config = dict(
    n_layer=12,
    d_model=512,
    n_experts=24,
    experts_per_token=2,
    d_expert=96,
    d_shared_expert=128,
    activation='swiglu',
    moe_layers=[1, 2, 3, 4, 5, 6, 7, 8, 9, 10, 11],
    router_score='softmax',
    normalize_top_k=True,
    routed_scale=1.41,
    balance_loss=0.00196,
    balance_bias=True,
    router_noise=0.3,
    router_logit_norm=1.0,
    init_std_router=0.0162,
    lr_router=0.000581,
    n_head=16,
    n_kv_head=16,
    head_dim=32,
    vocab_size=8192,
    norm='rmsnorm',
    norm_place='pre',
    norm_eps=1e-06,
    positions='rope',
    rope_base=10000.0,
    rope_fraction=1.0,
    qk_norm=False,
    attn_scale=0.177,
    tie_embeddings=False,
    parallel_block=False,
    init='trunc',
    init_std_qkv=0.0258,
    init_std_o=0.0,
    init_std_up=0.0258,
    init_std_down=0.0,
    optimizer='muon_variant',
    lr=0.0127,
    lr_mult_o=4.0,
    lr_mult_down=1.5,
    beta1=0.95,
    lr_head=0.0061,
    grad_clip=1.0,
    warmup_steps=200,
    schedule='wsd',
    decay_fraction=0.443,
    decay_shape='linear',
    final_lr_fraction=0.0,
    batch_tokens=131072,
    seq_len=1024,
    doc_mask=True,
    train_tokens=503300000,
    steps=3840,
    dataset='wikipedia_en',
)
Below are experts of layer 9 (counted from 0) of a mixture-of-experts language model. Rows are named router (the router's row for the expert), gate (a neuron's input weights, with its number), up (a neuron's input weights, with its number), down (a neuron's output weights, with its number) and show model dimensions 0-255. Each number is 200 + 40 x the weight over its row's rms, rounded and kept within 0 to 999.
After each expert's rows: a language model's description of what the expert responds to. This comes from a sample of Wikipedia text that the model never trained on.

# expert 6
router,269,179,210,183,172,210,188,226,182,224,176,159,203,193,226,253,167,185,160,102,209,221,267,153,194,259,242,200,150,246,204,254,253,171,277,197,244,187,234,212,211,262,157,153,143,236,191,248,194,146,200,163,122,209,214,164,202,197,263,273,179,121,266,234,200,227,245,259,243,230,187,126,245,260,213,179,276,176,172,204,227,166,218,222,188,228,233,184,247,198,141,211,202,206,221,189,201,166,114,192,148,253,140,132,150,162,197,206,231,202,304,184,164,158,206,119,158,188,253,185,166,228,150,236,198,161,173,168,243,218,188,211,133,170,166,183,258,214,132,116,205,148,173,185,274,269,251,221,182,175,111,214,188,249,161,178,142,141,183,247,225,274,220,208,156,171,264,163,254,222,186,215,164,213,206,153,243,212,267,192,223,165,208,214,100,177,159,193,178,184,176,171,277,287,205,198,207,189,244,241,185,201,224,179,262,171,244,198,222,198,167,246,168,167,218,175,220,215,199,147,185,130,229,195,188,222,155,168,241,210,222,241,230,191,220,244,214,112,148,237,170,237,206,187,235,298,296,108,216,169,186,269,253,202,245,175
gate0,270,196,85,206,234,278,214,211,246,256,206,217,220,256,177,166,237,211,161,203,244,197,130,275,189,259,212,290,205,164,212,202,199,196,212,242,221,125,220,157,240,229,197,208,238,250,241,220,166,162,157,140,209,271,232,164,165,231,205,195,160,204,262,197,238,261,171,178,169,179,178,185,166,188,145,267,230,249,283,181,120,150,177,130,155,185,189,204,192,202,99,220,261,239,207,199,238,253,222,225,213,258,189,266,207,108,213,183,172,227,219,167,150,289,230,150,264,142,223,185,212,201,202,243,226,198,219,200,129,206,146,209,177,228,217,146,152,245,179,228,113,165,188,231,225,219,274,151,271,178,182,219,198,218,201,176,219,186,114,187,176,257,177,213,212,182,183,207,200,298,184,182,216,201,162,179,219,210,219,234,127,192,196,281,196,211,238,172,124,212,271,187,239,225,137,198,259,181,236,206,273,208,160,262,214,168,187,224,279,210,215,196,170,220,186,149,125,184,178,168,204,159,205,191,94,228,254,204,205,242,164,178,289,290,212,242,176,176,216,232,177,242,221,235,222,229,134,185,194,137,185,206,218,206,203,196
up0,225,207,204,179,218,219,125,223,285,191,297,210,206,181,224,198,133,202,127,192,185,207,237,157,149,248,240,198,203,169,299,190,248,204,182,166,134,268,238,170,180,190,210,222,227,214,184,264,336,268,220,137,149,183,201,180,205,244,271,202,195,134,211,275,226,200,199,183,215,194,278,308,211,185,181,157,114,198,218,216,211,223,229,216,201,206,208,189,189,237,142,191,260,166,200,250,200,190,147,198,256,138,285,250,203,207,236,192,155,175,225,188,169,247,155,227,225,161,215,188,133,175,149,167,147,188,258,169,241,208,194,245,212,190,202,178,189,183,143,186,270,254,219,297,182,168,151,186,190,234,165,211,247,215,243,195,241,172,199,154,181,77,148,242,204,143,278,227,179,299,201,243,194,296,206,196,138,220,235,155,153,196,236,163,213,193,243,217,217,236,204,230,225,198,231,242,201,233,147,156,245,243,225,162,277,176,187,227,148,187,203,191,199,170,169,221,215,233,251,223,240,253,152,188,192,208,215,182,199,156,264,212,152,202,131,192,149,200,197,193,168,143,188,224,103,203,206,183,185,154,225,216,146,190,166,213
down0,225,291,251,181,188,176,171,230,278,188,173,175,199,175,206,222,209,286,129,118,192,233,192,241,231,218,186,247,177,188,165,161,233,234,160,113,181,194,204,213,201,168,160,247,168,217,199,247,156,217,183,157,196,221,181,241,186,199,231,181,187,163,162,204,177,100,161,188,238,213,190,207,111,252,198,197,224,247,139,171,214,213,278,231,176,272,208,190,175,161,200,154,176,255,206,215,201,187,210,158,145,220,180,223,179,177,260,193,158,213,206,204,236,173,224,256,127,165,103,218,131,152,216,208,153,163,136,238,235,123,236,232,239,232,217,260,230,183,98,201,235,185,233,239,237,225,188,241,239,179,224,205,180,188,230,141,152,137,240,229,245,195,170,110,214,172,183,173,233,213,248,186,197,211,235,228,171,141,167,225,252,205,202,227,237,283,193,194,190,225,257,259,211,193,226,343,270,197,198,138,103,170,213,221,173,151,141,145,170,261,145,196,167,123,164,115,211,214,215,189,203,232,229,254,190,192,209,182,223,180,278,184,220,233,169,235,178,214,176,199,238,104,191,196,186,238,158,157,299,200,202,117,153,207,176,185
It responds to: First pieces of multi-piece common words, often verbs after to or the, such as sup-port, sequ-el, impro-ving, hus-band.

# expert 11
router,138,168,190,188,243,154,202,206,220,173,168,246,253,243,226,141,189,227,218,242,238,252,194,167,203,207,202,165,236,208,193,254,265,243,182,127,144,236,205,196,243,122,183,157,235,211,213,174,161,234,229,169,199,140,260,278,227,200,210,177,241,280,182,163,133,193,192,167,161,220,169,179,162,177,242,192,131,198,152,249,159,166,280,250,135,235,283,168,264,166,212,197,223,267,82,282,201,316,204,272,216,187,237,213,267,229,187,185,277,177,238,221,203,274,264,183,169,263,217,206,148,251,229,200,221,222,221,213,120,184,186,200,232,185,113,180,180,169,160,200,308,159,182,194,277,229,236,207,243,216,222,142,260,191,261,234,141,183,238,176,250,207,250,199,195,175,206,185,191,170,219,125,180,261,169,243,249,201,177,152,161,209,271,248,213,197,228,279,103,197,244,252,142,137,197,199,205,213,226,265,252,228,226,138,160,244,258,231,234,220,119,139,137,273,165,176,207,250,140,218,215,171,209,223,180,176,203,262,188,152,133,178,189,249,241,207,200,200,190,201,257,114,160,231,227,224,186,207,233,183,231,224,139,227,144,217
gate1,237,199,239,136,167,181,222,190,238,204,212,237,177,210,172,217,285,243,192,237,196,262,132,214,129,221,203,248,166,215,208,203,181,204,271,149,166,188,211,203,206,248,186,191,213,199,219,263,202,200,148,232,167,253,219,193,228,187,330,259,129,196,197,186,227,185,182,200,127,156,186,168,270,213,162,273,208,180,196,176,146,186,210,260,140,143,169,190,245,165,238,250,188,208,77,231,179,216,207,217,232,219,217,212,263,151,176,213,190,166,215,153,195,232,136,201,158,163,186,231,147,124,274,207,228,185,246,159,138,97,192,302,144,213,197,159,161,154,268,109,165,182,201,167,178,188,171,169,189,207,191,203,168,155,260,169,128,229,265,268,242,158,211,187,169,204,215,174,211,293,218,186,175,199,188,215,144,177,170,248,215,229,252,219,253,211,274,175,126,189,135,218,208,215,213,212,268,217,224,180,198,217,220,255,201,179,168,186,259,135,222,174,294,202,156,222,268,219,216,177,215,212,170,176,258,229,252,293,127,177,174,179,233,222,234,200,244,173,184,223,203,120,180,175,234,192,265,221,209,211,189,184,218,190,167,177
up1,176,221,248,188,154,217,216,278,112,203,196,110,233,225,202,171,177,193,200,104,227,216,188,120,208,246,191,193,236,158,250,163,170,235,191,141,199,186,204,232,166,200,139,146,239,220,186,189,157,163,153,182,209,120,196,191,222,170,157,159,139,170,246,213,139,199,221,216,268,230,164,187,225,146,161,242,165,231,176,231,256,133,199,159,183,202,185,222,204,194,171,172,187,227,161,192,132,167,137,199,267,184,221,231,271,213,223,132,242,269,223,158,206,176,243,215,146,285,241,134,181,280,177,224,226,140,263,225,204,221,114,159,256,187,202,183,169,247,233,222,156,176,181,204,238,193,233,198,174,198,209,167,210,204,252,240,184,269,210,194,223,244,192,232,169,296,201,162,177,223,149,208,158,261,190,241,142,227,206,177,228,255,219,208,171,116,241,196,146,185,222,184,217,206,219,151,238,229,164,102,157,247,184,171,202,254,216,295,250,187,225,237,188,244,181,189,168,235,196,183,188,227,211,232,244,180,149,227,245,170,192,186,213,241,164,186,218,162,223,239,153,189,190,184,222,219,202,200,209,231,209,204,229,170,129,185
down1,163,226,204,158,243,148,161,233,268,201,174,296,265,257,159,133,219,226,257,208,272,203,154,214,200,49,190,190,169,219,217,196,188,205,173,161,240,239,193,189,195,206,140,138,192,236,264,220,214,247,145,212,269,273,202,177,235,270,232,149,175,258,128,220,227,249,230,189,207,196,196,195,181,140,193,146,208,200,161,250,209,190,257,183,273,151,216,188,112,181,118,306,205,227,222,140,198,153,218,233,129,196,157,160,171,231,196,142,182,191,239,217,181,214,132,210,228,201,179,195,106,238,214,192,184,229,154,218,247,178,183,182,246,186,231,225,237,209,198,169,232,182,222,229,262,219,172,226,165,250,165,289,178,232,220,192,163,239,170,231,142,147,170,219,172,216,210,181,196,163,147,153,259,192,208,201,182,210,234,205,188,155,219,215,103,199,102,156,157,239,213,250,244,216,223,239,190,234,179,209,158,161,248,167,233,167,198,214,207,196,168,180,154,180,145,159,212,187,142,201,186,171,128,171,269,218,166,168,232,157,171,241,187,147,176,245,162,212,189,210,228,192,225,140,258,146,205,188,313,182,141,131,237,179,201,217
It responds to: Final suffix pieces of words such as -tion, -ed, -ement, and sentence-ending periods or ")." closing clauses before commas or breaks.

# expert 16
router,253,209,206,235,222,182,163,223,232,250,164,171,219,170,230,134,247,176,214,150,180,237,279,171,232,212,233,188,264,214,205,236,222,255,186,279,267,252,139,226,240,269,219,208,177,209,179,238,224,286,235,168,222,225,155,100,201,130,222,224,240,195,213,213,215,116,241,219,209,199,191,184,239,195,272,125,286,218,219,210,232,133,189,164,210,221,275,200,194,224,274,184,246,189,194,163,200,218,166,243,180,159,236,173,224,269,201,227,185,230,160,201,223,195,191,175,197,165,266,192,240,190,192,166,152,250,78,147,253,253,195,194,251,139,251,184,147,186,100,154,270,235,211,208,208,236,208,151,134,198,223,213,186,151,131,176,196,173,262,219,175,109,191,126,248,113,283,253,199,214,215,173,201,208,254,248,143,174,182,191,169,182,163,216,165,234,195,179,242,222,280,216,223,201,123,236,151,216,200,208,210,272,234,145,209,114,274,183,191,116,211,243,175,147,181,189,147,183,219,176,219,160,157,300,218,143,172,162,256,163,257,188,172,222,243,146,233,197,206,166,134,229,129,238,178,142,168,183,167,220,111,172,209,136,203,202
gate1,267,184,241,180,199,147,181,133,109,230,135,194,203,135,212,134,182,211,155,230,144,194,171,151,223,215,203,242,175,219,162,158,168,266,218,211,190,221,154,123,176,180,262,232,93,222,190,231,170,216,202,181,167,247,182,219,217,215,186,143,168,134,201,168,162,210,164,222,194,219,174,216,249,180,164,178,266,236,185,157,137,170,188,256,241,252,222,195,196,169,288,202,253,195,239,215,174,220,289,181,238,237,200,173,275,163,169,153,195,228,161,162,225,213,257,210,139,152,221,243,190,102,187,194,231,203,203,245,152,192,207,210,131,191,217,201,180,202,215,187,180,187,154,225,230,144,215,221,133,149,184,230,161,274,216,163,166,157,118,210,210,202,181,213,206,222,267,154,152,249,211,217,182,167,241,244,173,155,242,179,252,180,129,201,258,114,172,218,219,217,225,201,233,256,129,253,259,198,140,223,177,156,243,249,231,204,216,179,177,135,226,169,173,207,183,170,159,158,189,207,251,105,190,128,143,227,188,143,272,292,186,190,202,111,268,185,191,238,253,170,227,156,197,145,210,264,281,194,202,228,137,215,220,201,189,254
up1,141,253,235,208,131,177,125,254,156,201,185,144,190,258,266,276,259,271,177,119,198,213,241,80,129,288,184,158,259,214,209,227,284,175,264,216,267,215,237,222,151,149,180,305,150,190,250,296,216,200,162,199,269,247,151,172,228,226,251,158,196,188,224,214,251,239,204,162,120,177,174,214,158,144,317,235,216,251,247,209,201,165,208,212,205,218,147,211,161,140,180,219,195,173,179,220,238,201,240,163,182,240,213,245,285,129,183,185,126,216,189,218,166,203,250,106,230,222,174,173,203,198,209,228,307,165,180,193,283,228,190,207,183,172,241,190,219,231,188,250,154,160,233,194,248,166,190,150,237,232,206,246,149,203,238,190,236,139,246,222,237,169,159,182,175,222,234,241,160,189,171,245,213,205,186,213,179,97,231,241,260,264,177,251,300,170,179,187,235,283,133,221,230,184,207,204,219,193,176,123,279,187,187,195,127,217,183,165,186,153,245,174,227,217,162,188,206,152,157,195,236,223,222,184,262,191,135,240,171,250,181,192,172,129,212,297,201,150,210,276,196,191,153,149,208,179,190,177,233,253,186,176,250,185,208,238
down1,187,264,238,193,236,216,214,222,109,132,212,192,166,192,232,278,258,220,148,206,220,239,157,156,183,131,218,233,225,188,159,171,226,247,146,187,200,130,194,242,226,202,264,163,159,208,116,162,210,188,174,165,206,246,247,199,206,184,184,95,220,234,167,146,247,250,206,206,216,170,255,164,163,208,232,217,214,198,184,261,167,210,169,205,281,232,179,162,244,193,256,235,224,194,227,176,230,180,133,227,254,219,296,215,170,192,217,226,155,124,195,191,210,154,212,162,112,257,174,183,200,159,173,295,162,248,149,205,174,147,199,231,236,200,274,164,205,159,190,144,214,268,151,212,139,204,143,203,141,238,298,232,207,235,179,114,168,202,196,273,203,140,185,251,214,238,248,157,277,126,194,257,193,186,172,102,268,218,166,204,188,217,217,177,190,281,230,252,201,160,212,166,143,213,208,136,216,197,201,225,259,194,234,240,233,251,257,222,196,209,249,191,211,209,147,215,131,268,242,167,156,197,252,191,265,255,240,215,228,221,228,158,174,239,199,261,173,209,191,234,121,176,191,222,224,238,230,231,167,313,116,201,147,211,200,188
It responds to: Apostrophes in possessives and pieces inside English names and compounds, such as Grant's, Warwick, Ew-ing, Mc, -field, -head.

# expert 12
router,193,213,210,195,168,215,263,272,252,281,163,171,184,235,221,236,182,178,247,214,170,183,142,221,209,162,184,203,151,218,236,104,226,158,144,144,180,182,176,187,248,150,185,135,180,133,193,184,282,194,129,220,169,228,261,208,168,252,212,240,208,283,204,208,193,185,211,284,204,197,220,214,137,201,167,159,272,273,220,201,154,180,114,176,185,291,203,146,143,141,163,114,187,179,122,308,226,240,187,262,232,186,173,179,148,135,203,261,261,127,200,209,211,179,154,186,231,165,160,140,169,248,163,152,213,216,137,167,238,146,176,144,167,259,190,148,162,253,183,294,207,196,157,206,246,149,181,136,188,194,164,199,132,178,105,216,139,153,160,183,175,139,231,255,235,199,165,152,196,236,224,236,175,170,161,176,240,200,202,236,163,187,219,225,188,202,227,156,310,235,168,227,238,220,217,187,132,175,201,151,226,188,167,201,272,209,188,266,169,214,176,223,205,211,176,213,172,249,233,158,214,247,196,167,180,142,185,177,195,153,215,203,207,197,231,239,238,174,204,279,113,147,194,228,217,224,215,246,187,271,205,197,160,219,208,194
gate1,268,179,184,239,193,236,224,283,167,256,260,168,155,152,230,162,159,263,184,234,157,216,196,113,172,268,154,213,186,194,145,170,155,150,204,173,233,243,181,157,135,193,216,167,186,163,278,236,230,229,195,155,221,183,170,219,199,250,248,216,187,191,168,169,189,168,229,190,255,193,239,220,180,115,267,165,252,140,147,132,244,197,274,150,200,255,169,215,238,189,210,144,205,211,200,152,199,259,233,157,180,192,176,164,270,154,199,157,171,241,235,219,240,180,158,160,218,167,167,194,179,185,201,200,229,297,238,155,202,180,220,168,184,187,198,210,253,174,215,269,172,149,157,201,200,156,262,202,260,252,263,162,210,259,163,118,244,240,228,219,162,130,223,163,209,180,234,146,188,208,186,206,124,220,200,285,221,181,177,215,168,265,198,250,160,263,219,208,221,246,157,211,201,142,200,202,222,103,190,158,207,161,202,225,249,150,157,220,167,211,142,232,262,213,167,183,173,223,143,226,181,260,244,164,247,231,216,161,271,197,296,134,192,236,343,161,206,178,254,221,188,102,232,175,172,201,230,216,243,234,180,186,129,175,189,310
up1,203,237,123,262,242,182,190,125,205,299,165,217,177,181,234,227,201,202,183,168,138,144,161,169,210,223,190,185,204,203,270,277,249,268,260,229,234,191,225,250,241,223,179,214,185,181,199,213,224,219,199,217,253,223,223,178,236,266,254,244,139,264,216,177,166,191,294,233,196,217,124,172,206,213,176,275,170,211,152,252,155,179,205,203,210,196,214,172,238,214,182,187,241,192,206,237,239,198,267,201,166,234,180,195,185,211,213,231,185,117,243,148,181,153,227,210,268,204,168,226,186,198,228,111,243,136,223,205,212,246,178,185,129,250,178,94,262,262,221,191,129,143,227,157,206,84,180,191,147,129,190,227,246,219,245,196,170,228,134,193,133,200,210,200,146,214,308,208,149,176,213,252,190,222,200,316,119,242,162,211,163,172,274,199,245,157,160,155,201,179,233,150,233,215,209,160,190,189,179,322,223,197,165,240,237,182,224,212,193,220,224,227,202,268,209,110,226,235,262,121,220,228,167,203,253,198,294,154,189,165,182,213,196,216,203,157,217,251,160,218,222,229,195,152,222,196,122,137,227,175,206,295,190,203,267,175
down1,258,259,180,208,189,194,243,177,250,235,249,194,176,191,214,159,231,279,174,208,177,136,210,204,261,197,215,229,173,214,168,282,216,260,224,115,214,142,217,199,255,171,213,188,192,274,211,198,227,176,232,142,169,238,169,152,132,186,188,251,194,138,215,124,230,168,236,302,185,253,193,183,176,183,264,255,189,279,127,236,141,197,200,157,246,262,119,153,191,169,179,168,302,233,195,142,182,211,239,153,195,263,153,161,141,193,179,195,192,240,149,205,161,171,251,217,283,187,152,111,278,211,210,194,176,163,210,118,187,245,208,217,195,211,218,200,225,191,257,208,212,174,218,173,184,192,125,241,216,142,225,200,214,207,237,136,177,238,170,212,233,222,240,173,162,262,177,115,192,179,184,170,205,170,144,165,171,193,143,182,227,170,206,189,173,215,199,204,229,220,250,153,224,203,249,217,185,220,213,276,110,194,217,269,213,111,185,158,202,228,237,143,135,234,201,147,249,188,171,179,251,209,218,280,213,240,231,234,206,178,179,162,201,133,220,177,208,191,209,147,160,163,244,234,152,194,198,191,159,123,254,133,193,200,208,179
It responds to: Commas, opening parentheses and conjunctions joining clauses or list items, such as while, when, although, and, and commas after years.

# expert 14
router,133,237,238,270,263,183,138,263,151,201,202,170,240,175,198,185,164,160,178,270,181,182,230,288,197,239,220,131,163,172,204,188,193,236,208,139,198,198,215,212,185,192,227,283,143,220,225,165,255,177,225,185,105,220,215,169,180,218,213,214,233,198,221,168,236,205,231,313,160,183,203,215,182,178,204,161,190,200,243,168,196,199,237,167,209,173,219,246,179,179,200,242,215,185,225,211,126,141,181,124,167,209,181,228,190,188,215,174,180,170,210,100,210,174,130,169,179,241,199,204,195,221,168,183,170,178,220,173,207,211,167,281,206,207,219,223,209,271,224,182,219,205,201,255,228,215,201,238,189,208,229,263,208,304,183,184,149,134,204,168,160,311,148,184,176,181,209,222,216,171,240,236,189,234,183,200,159,260,196,281,150,238,196,227,152,171,193,235,215,209,233,182,258,157,125,207,144,166,214,158,222,152,224,141,189,274,152,231,144,182,197,218,245,212,204,237,215,99,226,304,233,251,210,239,196,190,268,205,156,200,120,213,229,178,196,151,157,179,136,220,173,129,282,179,157,188,268,242,188,216,204,206,164,185,238,139
gate1,211,225,178,178,310,198,151,141,205,233,233,195,170,129,155,229,222,182,132,176,186,210,269,152,149,223,236,248,236,221,136,172,157,232,215,127,113,221,201,208,182,194,199,205,134,220,215,150,218,231,218,166,206,244,226,243,177,188,255,164,158,259,171,182,208,208,162,203,231,173,147,143,219,253,246,177,259,213,172,207,187,241,212,176,144,205,180,132,199,159,157,209,193,127,184,193,170,186,174,236,184,239,190,190,201,156,170,216,257,224,304,147,204,61,206,209,199,247,180,201,220,225,272,206,238,226,149,212,186,215,273,253,196,188,175,230,228,213,197,231,181,171,234,201,115,221,243,221,93,175,199,243,204,172,160,219,280,195,226,161,231,195,150,141,220,204,203,190,189,173,224,259,179,159,229,209,277,192,213,135,230,225,191,197,180,178,219,189,112,168,153,157,186,210,294,197,222,228,225,254,206,157,214,224,150,198,269,134,281,220,117,191,289,162,139,257,111,130,136,219,235,184,146,207,183,195,148,182,183,259,192,187,221,204,266,109,180,192,169,240,235,166,234,204,166,184,209,191,173,152,232,175,158,241,174,137
up1,163,193,156,187,201,259,223,273,99,164,207,156,164,117,239,151,171,149,235,208,246,193,266,207,179,232,181,284,159,217,199,236,236,110,297,194,262,247,168,188,185,209,217,175,181,201,170,224,245,203,188,178,176,207,190,247,210,214,217,194,159,238,222,230,214,178,192,178,242,242,204,120,246,230,187,128,228,194,185,227,146,219,248,248,107,220,162,185,243,205,162,204,160,214,180,174,195,172,184,204,150,223,190,217,189,250,206,217,200,195,129,233,208,167,264,212,157,77,160,273,193,168,215,179,163,218,216,207,219,208,152,230,256,159,164,177,230,187,232,252,190,176,178,181,142,230,200,138,169,207,191,185,144,190,158,152,181,128,273,206,194,219,205,185,194,177,173,169,257,237,144,183,198,198,258,191,184,139,240,194,163,148,224,173,162,135,236,216,235,132,214,261,229,253,189,253,264,219,226,180,154,235,201,155,209,206,204,157,328,216,183,213,245,166,217,211,206,235,227,228,175,152,182,202,242,316,211,160,240,273,205,78,224,203,209,128,211,200,108,167,204,208,140,209,203,235,196,198,166,204,240,200,155,214,140,177
down1,254,246,187,247,193,209,167,188,139,176,261,171,160,185,257,268,156,185,269,113,225,149,180,146,142,258,205,98,224,149,149,180,183,197,182,241,233,219,186,197,160,168,215,245,206,229,178,252,189,217,201,127,173,253,219,206,199,183,213,181,254,220,257,240,201,228,200,193,232,166,222,186,186,193,157,244,148,267,158,184,193,233,177,176,235,150,281,181,234,202,164,181,185,174,249,204,177,197,182,233,178,238,209,160,201,179,244,238,184,150,139,192,195,191,202,273,236,144,158,150,112,189,142,219,204,197,146,171,230,222,206,262,250,215,276,264,161,184,243,196,226,210,209,201,263,195,141,157,190,163,177,175,196,190,210,129,167,142,207,219,197,244,188,148,93,127,174,148,170,155,143,142,198,224,221,248,158,224,185,189,158,206,101,228,256,193,162,272,191,151,139,220,202,207,156,168,240,172,161,221,215,168,91,214,192,208,232,163,175,194,187,182,199,165,134,199,193,197,188,165,247,239,109,174,217,210,170,160,231,185,198,265,266,169,211,158,236,204,190,211,229,156,164,204,171,220,98,249,133,260,179,124,205,202,214,186
It responds to: Middle and final pieces of European and other foreign place and personal names, such as Leipz-ig, Gab-on, Al-ess-andro, plus table pipes.

# expert 3
router,195,152,219,230,132,246,236,212,210,163,118,255,289,174,172,147,193,195,220,208,256,133,178,190,221,208,239,219,282,201,170,144,216,260,184,150,220,146,161,217,121,171,142,228,167,276,262,187,217,216,229,161,211,162,193,243,218,193,173,240,167,219,209,147,129,190,197,147,175,210,227,161,153,214,186,216,158,168,161,202,126,140,225,197,191,138,210,187,245,170,211,156,182,170,230,227,157,246,178,221,141,215,192,167,153,165,223,203,125,144,198,161,286,173,217,173,180,154,259,125,201,123,245,175,167,180,214,190,249,148,216,168,223,188,173,284,119,262,186,157,256,244,254,191,172,165,226,261,177,160,137,163,228,244,279,134,144,149,211,173,132,174,132,248,267,208,216,266,221,216,170,171,147,202,118,176,205,149,194,158,252,190,209,185,243,211,206,139,163,198,222,193,174,238,216,243,201,196,193,222,149,176,209,248,255,190,175,198,237,197,198,209,160,250,170,295,199,212,172,197,151,185,193,121,234,122,202,196,167,210,184,200,248,176,213,166,174,60,238,156,191,232,244,191,176,210,215,172,214,229,263,188,157,203,177,226
gate1,223,221,206,263,199,181,277,259,218,161,216,251,166,180,141,182,143,218,180,218,168,191,165,234,74,213,184,258,194,227,225,252,222,215,259,187,172,114,216,155,228,182,210,206,185,274,243,219,240,188,202,213,216,189,249,130,167,239,243,227,223,205,207,195,177,192,205,227,254,167,203,186,260,191,152,138,268,143,188,188,209,195,191,185,148,173,248,293,199,143,154,186,273,261,220,221,212,225,272,168,186,206,217,142,254,188,188,131,85,216,252,166,225,172,249,232,232,208,223,128,238,252,187,250,186,236,216,189,174,194,291,96,160,99,225,286,201,218,216,174,206,205,181,178,200,212,203,231,169,188,160,163,218,220,215,154,153,212,251,222,192,214,153,218,203,252,235,210,171,172,243,173,213,178,177,153,234,180,121,134,217,279,218,124,192,179,191,233,266,206,243,157,225,194,236,191,205,192,221,233,224,206,221,180,254,226,182,237,234,184,165,220,157,223,235,200,194,149,70,217,142,203,205,164,199,191,261,180,155,217,265,216,238,218,214,183,186,227,295,177,243,249,168,200,165,212,230,231,235,226,168,115,208,275,206,113
up1,147,171,220,243,214,206,160,174,231,167,219,228,197,203,178,203,148,271,242,239,199,192,227,153,189,153,204,166,175,167,168,188,168,213,205,242,210,139,160,252,171,177,189,240,304,207,189,282,207,146,226,209,151,194,223,188,270,168,215,157,167,232,165,195,238,152,241,212,226,168,180,183,250,184,147,199,184,110,148,180,231,158,178,222,230,181,167,248,189,251,253,231,259,156,281,253,174,202,244,194,119,223,213,170,81,176,179,150,190,255,207,204,219,196,199,164,229,202,198,146,159,186,205,238,190,169,260,189,174,212,203,279,167,202,243,127,188,214,199,211,197,246,192,226,232,167,195,251,271,273,242,221,166,207,283,160,264,272,254,177,280,179,189,196,193,156,239,177,173,238,188,183,206,199,269,114,294,212,201,234,219,186,211,266,158,228,166,185,253,202,240,165,255,221,164,210,262,190,211,198,201,142,144,252,150,237,198,244,228,238,202,152,135,210,248,219,139,135,118,251,274,228,168,137,205,118,257,209,227,235,242,251,194,186,210,203,226,193,256,209,302,187,254,176,152,201,239,217,213,169,248,196,202,159,182,148
down1,145,225,224,163,216,219,112,134,187,258,227,210,139,192,234,155,188,153,223,243,192,187,190,235,291,201,146,210,161,252,225,209,226,167,157,224,167,136,228,207,200,203,156,227,238,176,187,243,162,134,264,241,212,239,259,193,168,235,202,190,169,217,245,304,150,178,220,219,216,165,262,218,186,218,234,171,254,140,169,167,166,208,204,217,247,215,203,139,225,249,205,192,160,186,92,161,163,136,209,207,233,223,292,222,250,200,172,182,222,118,267,186,181,235,171,229,225,239,260,200,206,229,170,166,191,187,171,257,141,226,168,216,241,131,229,236,199,214,217,219,172,78,121,188,182,207,143,237,222,263,159,173,308,186,175,273,233,199,154,222,193,191,203,275,176,168,191,228,213,203,204,198,238,168,158,238,222,188,131,231,219,209,132,87,224,180,241,205,171,261,219,222,239,173,143,114,239,175,231,157,226,192,153,222,150,160,141,182,174,199,185,114,293,198,227,191,272,247,236,225,232,204,258,167,209,204,206,139,227,200,207,145,194,167,208,158,254,210,204,233,199,225,200,226,143,106,206,249,160,161,160,234,223,241,239,127
It responds to: Prepositions such as of, in, for, from, during, with, mostly before the, a or his, in running prose and titles.